config.toml
n_layer = 9
d_model = 128
n_experts = 128
experts_per_token = 3
d_expert = 96
d_shared_expert = 128
activation = "swiglu"
moe_layers = [0, 1, 2, 3, 4, 5, 6, 7, 8]
n_empty_slots = 32
router_score = "softmax"
normalize_top_k = false
routed_scale = 26.3
balance_loss = 0.000394
balance_bias = true
init_std_router = 0.0103
lr_router = 0.000777
vocab_size = 2048
norm = "rmsnorm"
norm_eps = 1e-05
tie_embeddings = "early"
optimizer = "muon_variant"
lr = 0.01
beta1 = 0.95
batch_tokens = 131072
seq_len = 1024
train_tokens = 761300000
steps = 5809
dataset = "wikipedia_en"
Below are experts of layer 6 (counted from 0) of a mixture-of-experts language model. Rows are named router (the router's row for the expert), gate (a neuron's input weights, with its number), up (a neuron's input weights, with its number) and show model dimensions 0-127. Each number is 200 + 40 x the weight over its row's rms, rounded and kept within 0 to 999.
After each expert's rows: a language model's description of what the expert responds to. This comes from a sample of Wikipedia text that the model never trained on.

# expert 8
router,226,234,217,184,191,183,169,249,215,259,224,192,160,255,179,187,213,140,176,241,212,164,177,208,201,181,137,205,198,195,196,311,192,201,179,143,194,207,234,257,228,291,205,230,112,174,177,102,262,152,123,233,211,198,193,180,163,216,250,223,129,178,173,237,232,220,151,167,156,230,237,164,247,275,246,201,173,211,246,201,220,188,204,197,235,262,251,202,174,161,179,184,280,211,243,161,193,261,197,196,140,217,220,207,194,135,207,282,172,198,179,195,195,204,200,136,158,128,244,280,223,175,304,229,208,158,185,149
gate0,260,239,197,269,238,149,190,206,121,240,151,279,214,209,198,186,266,235,203,226,240,269,168,195,184,204,169,207,162,253,194,147,228,209,173,189,241,228,169,177,151,194,162,166,208,244,197,164,219,204,188,214,149,210,220,148,192,269,138,186,200,186,143,223,165,248,178,161,209,214,265,163,140,243,251,199,197,193,192,215,133,212,268,173,146,213,207,133,144,160,198,248,263,200,210,283,235,259,252,186,128,220,173,206,137,189,170,232,186,184,227,217,260,211,120,173,258,178,181,249,248,230,238,103,233,270,186,262
up0,125,256,203,108,138,148,251,195,253,140,165,193,257,164,235,262,215,175,248,176,185,219,205,219,136,219,162,197,221,208,235,251,186,168,238,183,174,197,185,176,176,197,179,193,162,198,254,162,264,236,163,294,180,189,108,178,132,268,141,248,198,167,169,168,252,264,221,187,184,247,229,235,237,277,180,178,188,142,148,241,153,167,145,128,161,150,186,266,221,161,225,145,197,180,230,187,162,219,182,206,213,231,210,185,184,166,242,210,164,264,225,132,264,177,193,215,195,199,217,242,155,252,181,229,172,177,168,261
Foreign name fragments

# expert 26
router,217,194,154,251,262,175,254,202,208,100,242,229,124,193,241,247,245,179,207,200,138,238,190,201,199,233,175,94,147,207,261,197,256,226,228,276,175,155,199,212,175,168,248,206,186,202,299,172,229,138,234,178,204,184,212,173,226,223,245,200,217,152,192,169,134,207,208,213,235,237,156,126,250,209,200,202,197,145,162,207,297,240,239,121,183,171,215,169,157,257,253,193,179,220,245,164,121,195,189,242,210,225,262,201,191,159,160,161,201,191,241,188,190,203,230,241,148,241,265,198,214,141,192,170,190,265,149,250
gate0,156,250,177,120,128,208,233,250,160,261,163,269,186,148,204,235,268,190,178,255,176,184,308,247,215,193,185,180,57,217,244,214,163,210,168,148,220,199,230,181,215,209,275,231,140,241,173,210,196,206,177,194,221,180,240,218,243,178,204,218,152,214,161,230,169,167,228,196,234,162,158,244,221,159,182,172,156,179,140,104,178,223,236,250,219,217,176,239,195,166,188,232,191,229,186,165,206,162,238,192,227,135,314,153,245,277,223,163,161,203,195,216,224,219,150,223,170,212,242,186,254,194,214,273,179,191,198,169
up0,144,173,143,153,194,242,195,172,172,220,236,172,262,258,196,217,184,233,188,192,231,200,145,202,212,207,228,186,134,264,226,203,228,226,185,182,193,221,209,259,191,200,86,145,228,200,189,193,209,191,219,178,168,171,210,196,176,180,136,142,147,227,242,221,150,238,190,173,157,173,196,174,240,173,122,236,173,250,219,229,182,210,184,219,228,216,206,189,143,201,238,241,157,242,210,81,211,202,206,201,238,275,215,223,195,229,102,215,318,194,231,220,257,217,289,185,166,177,148,290,184,138,165,279,221,270,209,159
Capital initial letters

# expert 61
router,168,147,237,233,278,135,164,206,178,154,191,223,161,254,171,250,197,240,251,141,290,235,227,245,130,181,254,219,143,230,140,211,167,216,164,189,139,167,254,206,183,223,146,202,252,205,153,244,175,210,179,168,217,140,195,166,165,244,208,248,257,152,218,209,170,206,144,237,169,218,223,242,196,152,187,180,180,182,195,168,202,245,159,260,284,151,237,161,271,210,253,246,153,152,234,190,188,218,211,118,214,227,127,153,211,224,176,171,211,130,233,228,192,159,203,215,311,165,216,191,228,219,228,235,138,181,150,189
gate0,177,257,210,256,185,120,245,216,172,157,255,237,209,163,195,124,256,207,165,115,118,256,223,143,161,232,186,209,189,129,263,112,168,229,180,186,238,186,216,233,203,226,193,167,187,144,256,130,293,128,156,263,162,142,186,174,185,236,218,225,256,164,177,214,213,222,171,177,224,240,182,206,191,220,191,154,191,201,201,183,160,155,200,170,186,199,225,166,210,180,124,157,222,138,149,190,155,185,194,194,237,229,245,206,205,259,216,237,177,223,202,220,197,198,118,228,200,190,138,161,140,206,193,280,215,241,169,299
up0,117,233,166,222,191,178,302,193,185,195,238,237,236,252,215,196,258,221,230,156,177,235,201,184,192,264,194,252,263,147,289,230,215,190,164,213,241,258,220,207,161,122,201,178,198,221,252,162,222,165,253,198,223,196,161,184,226,232,201,168,213,196,209,215,201,238,145,206,201,225,207,208,249,247,203,138,211,227,215,205,243,147,177,213,176,194,196,214,260,134,134,254,164,148,135,103,168,223,190,163,217,193,197,166,161,198,289,267,241,193,139,279,163,179,106,132,208,175,193,190,157,156,174,279,244,169,173,235
Year digits

# expert 41
router,193,173,237,192,251,159,189,178,134,144,174,246,244,195,218,222,246,126,240,166,176,200,193,263,225,197,246,261,205,222,215,176,175,154,202,231,134,305,233,160,226,189,226,143,258,186,160,254,192,182,190,239,144,250,183,187,204,198,203,231,165,209,245,258,200,267,212,233,255,223,153,161,229,276,164,228,237,233,195,251,176,291,148,214,143,245,191,112,135,180,254,196,292,220,168,263,194,227,208,230,215,147,187,188,217,122,196,191,171,239,200,182,167,209,154,134,186,188,225,234,148,192,191,193,160,141,118,193
gate0,189,143,216,197,193,173,170,231,219,203,151,212,115,184,260,220,208,207,231,189,187,206,242,159,231,233,228,260,208,104,125,253,211,243,198,291,95,170,252,189,139,102,177,164,156,238,185,219,236,218,199,138,193,206,170,154,239,178,265,188,139,121,181,159,208,210,165,265,229,213,183,172,180,155,259,153,208,185,188,199,260,136,162,173,192,202,195,181,224,161,204,132,182,218,153,152,246,304,169,253,223,178,233,223,181,211,186,254,210,195,138,205,201,270,159,242,175,203,247,181,202,205,246,163,231,242,227,214
up0,240,142,140,173,178,186,165,183,199,216,187,148,174,157,198,298,212,154,220,187,195,196,206,192,238,242,196,209,191,170,204,147,213,210,202,217,144,183,190,169,133,214,187,218,283,194,178,203,268,216,184,139,124,175,236,181,262,220,161,140,171,114,228,177,189,193,242,273,186,181,219,199,273,184,216,154,206,279,128,155,209,201,151,217,250,228,231,244,186,183,162,153,152,141,230,199,239,327,207,216,273,143,210,209,173,177,176,265,158,203,253,170,192,242,190,283,149,169,237,195,225,158,234,191,178,186,169,111
Bare space tokens

# expert 27
router,213,164,241,274,263,213,320,252,177,202,170,205,205,193,222,217,219,169,201,217,172,221,196,194,196,250,192,154,144,198,222,277,162,238,258,163,167,188,224,215,186,175,258,146,178,170,203,157,254,159,276,207,134,209,230,208,235,164,264,202,211,205,235,200,141,175,191,206,184,274,145,129,247,251,189,166,160,189,155,202,221,164,192,173,249,217,247,245,182,188,264,174,256,142,218,154,153,210,214,160,156,210,232,194,243,145,152,257,101,205,265,111,131,180,226,162,175,151,200,152,194,197,242,216,192,237,136,214
gate3,242,172,173,219,266,244,199,230,147,202,245,180,242,168,238,131,123,183,194,273,149,149,191,178,201,196,189,231,171,204,202,216,163,208,237,118,211,201,189,199,206,208,248,198,135,263,218,161,210,283,256,246,221,248,203,184,264,290,210,230,152,203,228,138,231,256,187,238,255,144,136,176,218,234,166,270,197,254,187,207,154,84,234,227,224,164,214,172,255,178,211,238,243,228,228,248,223,159,199,200,241,226,184,173,218,268,186,242,167,200,169,124,182,177,218,224,214,218,189,225,204,95,156,224,271,185,175,160
up3,232,195,161,192,218,133,199,220,177,164,220,206,224,254,178,304,242,121,235,223,272,215,215,209,216,205,196,129,209,216,129,187,194,198,225,113,249,160,302,179,248,178,180,286,216,206,238,283,151,150,150,158,185,274,188,227,184,223,205,171,162,209,238,113,160,206,180,236,230,231,257,234,231,134,213,242,241,206,185,195,213,237,219,240,175,212,160,197,223,265,168,189,236,195,170,238,154,198,142,149,217,179,199,186,200,194,203,207,192,263,158,272,216,132,227,159,187,191,225,269,128,192,238,201,227,245,186,121
Foreign name initials

# expert 32
router,171,156,195,202,182,184,230,229,180,166,183,184,216,126,196,193,243,263,253,170,241,241,230,216,187,174,167,213,140,267,212,168,175,219,158,87,175,265,202,192,234,235,154,248,151,193,223,178,214,236,176,171,151,157,223,175,182,238,235,237,188,191,184,188,140,254,168,197,181,173,221,165,209,159,250,117,172,266,155,273,125,209,205,182,208,165,167,143,234,186,202,256,192,181,175,222,184,122,119,159,254,274,306,156,161,195,225,142,209,239,205,203,146,201,137,271,164,247,176,230,227,210,253,224,131,209,222,229
gate5,169,249,211,204,212,154,151,250,236,244,164,182,234,208,238,205,124,156,203,246,163,229,176,198,217,201,174,178,195,144,173,170,265,203,106,221,125,286,172,251,162,165,190,193,278,123,209,231,163,151,156,174,149,144,203,230,244,267,212,190,206,189,178,207,135,211,151,165,203,152,206,220,178,227,248,178,228,172,197,207,168,197,139,232,181,197,214,266,245,216,167,165,107,247,165,161,213,129,217,146,178,222,181,275,214,248,250,191,180,86,220,191,209,176,200,201,142,194,179,201,195,199,257,145,224,155,150,121
up5,257,171,132,183,137,200,268,117,150,107,226,144,157,186,158,189,248,228,146,196,182,209,232,223,157,229,205,202,197,250,174,242,177,187,259,158,225,172,241,159,236,226,296,245,70,279,122,166,215,274,253,168,230,275,194,194,173,176,152,231,195,225,234,245,218,182,201,171,195,206,146,198,212,188,203,216,153,263,184,168,201,203,169,226,223,231,226,200,160,210,227,165,272,130,189,250,222,236,186,235,222,225,188,135,171,202,138,202,173,217,229,223,210,195,167,202,223,261,216,259,190,203,176,269,163,234,212,227
Numbers in citations, tables

# expert 54
router,245,221,177,209,207,253,206,139,177,199,196,169,235,148,251,139,218,228,182,224,267,180,165,234,212,203,164,131,191,210,188,217,155,189,122,221,241,135,169,236,230,181,101,246,112,220,194,180,209,208,214,155,175,177,247,214,199,189,132,212,183,227,154,189,235,182,167,171,245,225,243,228,172,142,241,230,251,117,204,236,189,289,189,225,154,190,180,171,144,262,160,202,147,254,140,236,231,190,210,183,198,153,175,164,187,301,167,254,246,201,290,183,258,230,174,291,163,186,203,196,169,217,256,215,214,176,153,136
gate0,256,239,228,161,194,166,203,191,192,153,213,198,224,153,198,176,243,213,206,235,228,259,184,194,177,203,217,213,205,147,188,246,259,198,278,213,133,199,121,212,172,216,232,208,142,154,188,192,154,279,207,230,200,241,224,187,266,185,182,155,135,221,164,193,170,137,199,140,229,183,159,191,307,192,221,234,200,277,266,218,182,234,157,162,150,220,176,191,229,227,246,137,151,196,189,271,214,214,174,172,256,199,246,204,146,229,222,171,198,175,146,105,229,212,224,303,208,204,241,245,179,156,161,124,191,90,223,246
up0,266,252,188,274,182,190,276,203,165,286,97,215,150,199,253,248,213,269,214,214,227,221,244,200,214,227,131,206,185,205,300,169,224,227,163,175,200,237,147,177,213,169,239,164,201,191,147,152,198,213,181,211,202,168,231,244,185,165,196,241,228,185,120,224,224,255,170,205,113,206,239,126,214,187,228,230,231,207,173,201,220,171,212,79,135,219,221,167,187,175,252,220,171,175,211,219,225,171,192,269,203,146,221,272,236,159,223,232,205,181,163,206,273,210,211,234,254,211,135,201,176,153,145,237,264,246,192,165
Word-middle suffix pieces

# expert 40
router,218,252,185,187,261,130,214,224,196,255,254,169,197,137,156,249,172,252,266,256,208,228,212,220,196,257,219,211,162,159,151,221,172,198,153,154,165,292,195,174,170,174,223,144,220,134,151,188,234,174,240,202,191,195,296,202,254,221,232,220,212,173,195,155,213,125,167,140,209,188,267,149,210,248,147,165,254,275,281,142,243,186,133,199,232,242,185,226,236,237,196,200,200,226,163,175,207,173,164,166,204,194,163,172,144,173,236,160,124,170,223,237,160,221,241,159,216,233,212,184,151,139,212,124,148,177,132,218
gate3,218,182,187,230,185,201,220,279,173,202,178,143,202,153,155,238,235,97,266,132,147,176,269,176,168,226,221,221,197,185,221,197,217,255,198,140,202,184,171,210,170,243,215,256,153,229,205,174,232,186,217,226,250,192,204,155,194,224,160,181,168,231,207,160,228,221,210,155,232,215,214,232,246,225,154,182,164,118,224,215,207,191,106,153,258,212,137,128,150,171,205,230,292,245,123,211,235,244,191,261,199,230,237,181,209,208,267,196,210,181,204,255,193,151,102,193,205,253,232,174,221,132,180,274,276,142,258,198
up3,234,260,222,231,155,222,226,146,131,165,225,139,220,202,197,226,239,213,212,201,165,209,189,244,203,147,212,231,208,239,151,189,153,238,171,150,227,232,218,203,190,253,180,188,176,132,259,152,190,178,249,282,187,149,228,169,226,116,188,220,224,183,237,238,235,207,180,194,161,219,141,155,240,151,114,238,169,199,204,161,139,204,193,186,200,170,217,215,180,202,240,234,189,233,90,226,178,116,166,198,201,133,137,229,218,154,312,217,179,279,126,234,175,201,265,184,190,144,109,147,172,194,151,183,173,190,189,173
Taxobox and list punctuation

# expert 36
router,226,219,165,272,184,187,176,167,195,215,195,294,167,161,233,188,228,246,182,234,242,207,132,173,270,276,135,184,194,152,203,275,262,222,190,227,234,153,256,276,201,192,193,157,139,166,219,145,228,146,184,204,249,147,241,192,151,118,208,212,162,264,230,190,176,233,225,169,128,203,283,198,180,172,230,225,248,151,284,232,304,212,244,204,268,237,191,162,215,215,233,244,208,237,231,208,202,241,208,249,187,163,233,191,194,230,239,186,190,225,177,119,226,183,187,198,156,229,197,195,219,99,166,175,203,173,235,182
gate0,165,214,196,185,226,239,201,161,229,230,245,190,200,213,234,207,103,116,261,184,253,223,124,177,179,260,146,147,189,190,245,212,186,167,164,205,175,206,189,174,196,247,177,253,229,164,235,160,248,155,136,152,197,128,152,127,199,207,203,226,170,223,267,207,267,246,94,183,239,301,234,203,243,228,215,138,252,209,224,195,234,233,165,185,170,177,179,174,263,209,188,184,189,197,194,211,163,225,174,190,201,194,248,188,183,276,139,244,131,189,126,215,178,184,216,251,157,220,196,229,256,323,213,183,199,219,160,197
up0,167,117,199,169,173,289,198,269,221,210,139,239,210,232,204,170,183,219,214,232,185,160,201,184,234,237,164,233,138,148,269,193,178,200,226,254,181,256,200,117,190,216,235,245,176,203,218,122,164,226,194,224,228,175,157,178,158,176,88,169,243,267,278,166,270,183,210,206,135,205,160,186,193,187,115,271,209,181,209,206,186,167,199,189,93,207,170,111,217,197,221,258,178,190,244,127,209,219,182,150,210,193,197,209,172,209,178,152,201,203,147,208,183,211,200,222,146,127,172,240,235,160,184,215,248,190,107,196
Scientific word pieces

# expert 4
router,214,242,247,194,248,156,187,225,166,145,187,187,212,225,143,207,230,282,143,225,122,192,182,162,216,147,211,161,211,171,230,222,210,227,224,228,190,168,197,253,239,185,241,230,286,252,204,236,156,191,156,195,235,151,303,236,182,196,105,127,221,191,213,258,230,218,226,184,217,206,234,225,249,184,165,234,215,173,195,241,190,239,172,233,213,219,132,196,192,158,140,293,259,204,237,205,257,205,119,203,178,193,175,243,187,311,222,257,193,257,207,236,254,268,170,208,238,151,214,262,245,217,183,154,219,168,248,247
gate3,200,105,202,169,155,160,207,197,186,259,269,215,140,203,164,216,149,159,227,195,155,241,206,206,209,205,249,153,222,170,183,207,191,264,214,204,170,239,118,204,206,295,218,148,145,183,227,140,187,199,222,196,219,130,187,189,231,292,120,202,185,146,208,288,173,248,213,276,243,175,257,196,198,227,226,216,134,183,160,161,145,258,143,212,157,219,189,207,178,115,204,219,223,201,184,247,188,228,155,161,217,266,192,229,242,228,169,201,163,179,198,157,228,170,157,113,152,186,225,273,183,174,172,241,287,183,214,193
up3,192,124,167,207,134,191,222,151,182,268,264,209,192,196,162,211,116,129,211,157,116,221,230,206,176,104,244,141,224,217,222,188,246,163,167,239,187,236,147,251,230,196,273,133,150,211,180,241,257,169,173,210,181,200,207,213,171,204,187,152,255,155,177,239,219,239,159,216,213,222,312,198,207,238,185,197,137,199,234,192,165,139,199,214,255,174,197,128,158,245,155,230,220,176,253,214,176,177,191,129,235,149,200,272,179,247,173,142,203,179,208,215,174,280,175,151,208,250,267,204,169,210,152,217,222,155,192,166
Verb stems before suffixes

# expert 3
router,236,235,226,191,196,200,147,176,281,164,263,177,180,238,203,138,239,205,196,203,146,196,177,276,140,130,183,153,221,138,148,270,157,169,188,233,240,199,184,263,240,264,139,271,140,250,174,202,172,231,168,190,188,145,127,172,160,174,165,146,128,209,216,248,268,205,262,154,237,242,237,228,167,218,183,186,191,131,221,193,200,246,269,215,190,174,186,193,178,209,160,270,220,234,228,207,110,251,188,205,163,162,208,223,179,300,193,236,205,217,234,171,212,189,215,216,145,158,279,238,212,169,205,224,238,243,159,191
gate0,104,250,178,225,150,151,215,133,230,186,173,189,130,165,281,186,168,214,165,178,224,277,218,233,255,157,279,158,281,241,243,244,242,264,180,171,174,204,163,232,158,212,141,240,224,259,186,213,228,129,258,180,140,210,206,136,149,187,216,208,217,229,237,199,163,288,211,223,157,241,234,161,148,211,235,266,136,249,174,152,214,152,281,177,193,204,193,201,170,213,219,180,159,184,223,270,194,154,180,211,217,231,162,219,214,251,240,192,262,201,224,174,141,197,235,233,249,226,216,193,274,181,238,187,223,224,211,170
up0,201,192,202,262,169,156,186,278,192,143,197,233,216,199,256,162,167,252,192,220,180,218,163,185,231,165,211,209,154,180,186,250,228,273,134,268,328,187,243,188,180,213,173,197,190,197,209,269,176,193,241,180,174,326,227,132,192,181,178,206,182,153,193,163,196,247,178,158,157,193,138,160,196,202,233,183,232,201,188,168,243,207,140,220,236,190,273,225,53,189,149,206,187,216,147,237,183,174,187,206,158,202,201,174,147,223,249,181,181,267,189,183,225,192,152,204,164,169,160,199,280,162,117,183,217,247,203,242
Mid-word syllable fragments

# expert 21
router,219,209,134,112,183,241,231,165,224,242,194,185,239,196,232,159,242,195,148,161,232,129,145,270,239,234,225,176,151,177,202,171,228,187,187,232,190,254,190,249,227,220,165,248,172,163,211,188,168,119,225,186,185,295,191,154,293,223,134,226,186,138,157,240,218,261,214,198,245,231,203,167,138,185,140,249,263,175,149,208,214,236,215,164,158,253,171,205,200,178,227,121,195,262,240,188,204,283,235,197,210,131,196,176,168,210,231,155,182,131,150,230,241,241,233,146,172,226,145,142,231,229,191,153,194,197,244,250
gate0,155,292,205,154,231,193,164,239,142,205,244,216,178,152,187,211,149,274,122,263,169,220,162,243,245,293,161,160,248,214,180,303,211,178,200,224,174,126,182,171,187,224,295,185,231,219,151,244,183,183,198,165,161,218,96,226,198,197,137,230,195,211,193,220,187,238,171,196,244,192,259,223,161,247,173,223,199,262,188,186,200,193,245,170,214,239,189,259,146,204,124,163,193,229,228,194,193,244,190,247,164,267,202,200,195,186,237,219,181,282,242,200,188,222,185,168,212,106,229,291,144,196,210,202,224,167,161,197
up0,178,199,234,202,229,246,231,222,240,204,236,230,159,220,193,124,175,203,329,319,237,168,312,210,177,185,244,261,180,263,137,162,207,243,161,99,201,164,182,252,192,181,150,138,224,213,202,236,241,131,227,233,233,178,258,201,199,147,215,203,243,249,177,242,226,198,170,179,221,176,228,270,224,134,234,167,227,194,159,224,207,239,231,162,189,123,180,194,259,230,230,151,245,232,160,203,175,192,200,154,248,229,203,188,186,171,163,233,166,186,201,210,251,146,164,165,157,242,242,136,249,187,192,229,187,235,214,205
Infinitive to and conjunctions

# expert 39
router,188,241,227,178,132,157,270,120,253,171,217,116,178,144,272,162,174,142,184,190,168,217,220,241,225,186,179,189,231,164,218,211,231,206,199,202,224,162,270,189,248,221,237,189,252,150,232,142,155,202,181,211,220,154,174,284,220,247,203,244,157,197,172,141,191,242,174,218,142,184,259,258,246,136,243,215,177,231,243,158,204,192,173,268,243,221,248,229,247,285,243,216,179,203,270,229,230,254,168,216,201,189,194,205,230,239,152,232,254,208,168,257,290,251,185,211,184,174,214,226,144,175,274,158,266,160,245,191
gate0,183,303,192,252,188,161,243,180,241,146,243,199,194,232,236,136,171,149,233,157,249,233,197,211,155,139,187,172,95,144,261,243,222,217,192,251,167,196,213,217,274,226,219,162,220,233,182,243,163,231,216,266,186,148,189,190,182,223,185,216,227,185,207,190,214,151,244,184,218,268,185,229,227,179,184,139,290,188,230,226,297,202,236,283,253,210,219,219,218,220,231,130,188,226,188,230,187,185,176,132,227,110,181,238,189,179,203,160,185,271,132,220,200,295,161,241,223,192,251,178,221,150,243,182,176,192,253,176
up0,204,209,145,223,174,153,170,270,153,229,222,248,205,130,174,180,186,201,191,281,186,199,181,271,174,256,158,228,199,221,217,187,225,256,216,190,234,166,116,169,153,262,216,228,206,164,221,217,203,155,179,205,125,228,182,162,163,303,272,208,159,170,183,213,213,214,221,157,180,248,214,153,202,215,138,218,229,139,197,207,268,178,149,170,202,177,109,178,197,160,115,197,211,203,173,180,229,161,268,277,224,241,246,190,205,188,217,176,236,143,170,205,204,170,198,166,189,139,151,153,266,151,116,257,229,116,222,244
Noun-forming suffixes

# expert 17
router,259,254,192,225,185,208,170,180,214,177,322,216,170,254,208,254,171,194,215,212,137,200,146,233,169,164,230,204,259,186,74,272,239,158,224,227,245,173,157,199,209,218,169,183,252,207,242,182,227,216,247,196,150,241,250,184,196,192,183,149,151,231,178,234,219,234,212,201,159,146,237,211,183,178,211,178,228,167,110,181,149,297,182,249,171,168,154,211,209,166,204,190,257,279,233,138,185,174,222,280,170,113,185,247,216,186,261,216,210,203,242,208,191,145,211,288,182,191,238,143,168,182,201,244,172,208,198,146
gate0,216,193,269,194,181,204,179,97,259,263,210,160,175,173,243,229,192,145,260,283,242,236,209,129,237,200,202,296,211,218,208,150,185,199,155,206,202,197,187,169,180,249,208,94,217,223,170,163,209,219,221,256,148,189,241,176,177,192,148,225,191,242,159,184,217,203,219,241,119,123,191,199,193,238,240,154,185,176,106,161,217,163,223,225,167,272,170,239,207,193,245,173,245,271,228,164,185,172,219,168,210,158,197,243,161,170,258,181,191,182,261,125,157,187,174,174,228,217,236,187,302,158,226,215,167,195,157,142
up0,214,234,212,180,147,185,178,178,199,198,229,223,228,211,112,193,233,171,281,160,132,169,166,106,179,235,194,179,156,175,189,132,208,223,158,210,162,187,214,80,154,144,187,182,111,203,194,252,203,166,158,169,150,169,197,236,269,226,178,208,163,259,194,150,236,163,174,208,226,158,174,226,167,223,190,209,123,205,190,149,171,160,113,271,257,190,174,190,235,198,148,279,231,227,105,173,205,224,176,200,159,217,205,180,235,200,168,194,158,210,136,235,164,212,255,176,204,265,159,280,188,159,267,178,197,183,214,218
Mid-word verb syllables

# expert 18
router,195,229,235,190,204,184,271,202,272,226,259,244,244,175,208,148,133,234,227,170,165,216,258,168,169,209,255,188,140,213,233,160,228,177,259,236,223,243,172,161,148,200,230,192,212,196,241,210,177,240,174,273,154,280,157,186,199,248,111,193,172,230,137,188,239,255,212,249,222,248,194,172,172,194,184,166,209,180,179,241,270,226,182,173,140,280,212,189,240,140,183,185,216,241,249,261,236,226,173,250,185,186,225,141,190,207,138,181,142,130,164,246,268,253,188,172,239,125,201,204,216,275,147,186,156,226,247,134
gate0,150,170,248,199,186,193,160,139,200,189,274,212,224,255,186,190,264,175,176,155,100,218,143,241,113,212,201,179,234,158,238,211,172,153,115,227,168,150,161,251,253,214,195,283,184,221,173,162,217,209,225,216,129,126,224,250,132,225,174,164,205,167,218,265,218,169,251,151,251,173,216,218,158,229,260,233,145,201,202,224,194,212,207,268,244,233,135,175,192,196,243,250,247,209,163,149,226,181,174,226,177,154,141,262,196,251,225,168,178,179,246,173,200,187,142,247,167,210,147,204,131,191,207,261,239,226,249,156
up0,201,200,145,202,230,163,143,242,161,183,151,223,214,228,221,162,154,226,232,187,132,179,187,272,189,159,187,246,256,180,240,270,232,140,281,165,162,189,174,174,153,185,192,141,172,224,334,282,189,245,139,107,232,233,157,268,245,248,187,232,217,221,210,203,202,165,243,288,172,156,215,239,193,176,221,287,163,232,188,192,175,177,149,212,212,201,173,175,190,219,203,175,156,252,186,261,128,184,128,195,188,178,194,232,248,248,229,144,194,185,234,243,191,180,255,193,171,146,176,191,226,205,260,173,178,165,167,200
Clause connectors

# expert 10
router,169,145,204,195,179,174,284,233,156,172,183,173,225,260,195,224,229,186,211,115,252,231,274,238,180,155,179,217,199,167,124,156,158,206,157,195,156,204,238,229,183,135,163,178,120,253,177,196,228,245,223,145,148,174,199,172,129,228,184,233,251,240,195,138,190,208,188,173,171,147,261,215,132,163,233,160,159,208,196,162,208,165,176,216,192,183,149,146,237,152,266,257,196,180,219,230,177,213,237,144,175,214,243,163,258,211,193,154,106,261,143,250,149,155,265,225,131,212,171,215,220,230,295,196,165,206,208,211
gate5,191,255,250,270,130,232,214,171,162,181,311,191,216,192,215,183,144,179,222,138,161,114,195,203,203,149,137,204,221,230,225,208,229,203,169,166,259,168,261,163,143,171,235,173,201,190,170,251,192,156,178,201,194,149,181,229,214,233,183,247,206,230,215,201,200,175,165,238,181,169,182,166,152,108,290,215,213,142,214,222,176,250,199,214,296,151,226,118,199,128,165,212,188,136,168,152,182,196,212,235,188,184,218,223,187,175,221,215,222,196,190,158,201,192,327,123,256,199,279,224,230,255,155,208,164,183,183,223
up5,144,268,167,144,232,208,234,189,166,211,208,170,192,176,199,186,191,257,155,166,237,249,181,202,255,239,223,201,177,239,187,198,206,253,199,183,147,233,172,198,185,192,250,242,210,153,150,222,201,210,132,171,225,192,207,262,194,247,240,198,223,212,162,240,132,252,226,187,154,264,228,221,267,250,180,165,154,230,235,138,245,148,210,202,113,281,230,224,153,236,140,237,187,212,202,228,255,317,192,181,279,167,172,204,218,143,260,138,113,223,230,211,189,211,144,274,143,186,162,170,153,187,181,254,220,250,184,145
Numbers in tables

# expert 7
router,231,183,205,231,172,138,171,175,178,194,213,216,196,279,159,215,180,124,167,217,168,191,186,241,161,199,189,212,263,178,122,181,158,214,225,206,233,187,205,244,194,248,160,196,125,265,163,177,206,165,257,195,132,134,112,148,199,197,230,186,142,143,233,219,207,211,212,203,233,151,204,245,208,204,189,136,188,232,223,187,191,223,223,196,150,126,179,222,191,186,204,262,231,250,130,144,133,188,144,265,252,156,182,287,254,237,266,292,190,244,241,240,172,223,210,141,186,138,240,210,111,155,241,224,238,207,208,189
gate0,218,176,175,205,189,210,208,153,197,187,189,237,319,223,135,184,208,180,163,203,277,176,220,240,178,221,199,207,227,214,137,255,151,173,179,182,233,206,167,276,166,157,124,170,249,255,197,140,235,159,204,228,111,200,153,215,190,133,235,208,184,142,155,204,236,229,276,201,247,204,235,151,221,215,217,274,153,207,204,216,189,164,94,192,154,205,276,178,205,206,222,191,181,221,198,244,184,277,234,148,162,169,158,215,252,209,201,221,206,199,273,122,169,247,273,161,281,255,206,246,175,220,241,178,234,202,246,185
up0,201,278,252,191,208,141,298,191,242,239,154,270,182,168,276,193,195,192,183,178,203,124,137,230,133,142,167,235,150,217,167,202,166,151,215,210,219,185,240,128,193,206,249,267,187,175,208,202,188,183,150,188,226,167,248,185,173,181,195,203,237,251,248,241,188,180,130,193,190,255,156,235,265,169,216,195,240,248,140,172,213,229,295,210,165,264,187,194,238,161,186,204,274,202,169,176,223,171,235,206,240,233,192,139,241,166,169,199,255,237,220,276,225,152,145,115,181,146,187,173,244,241,158,144,187,207,164,244
Mid-word noun fragments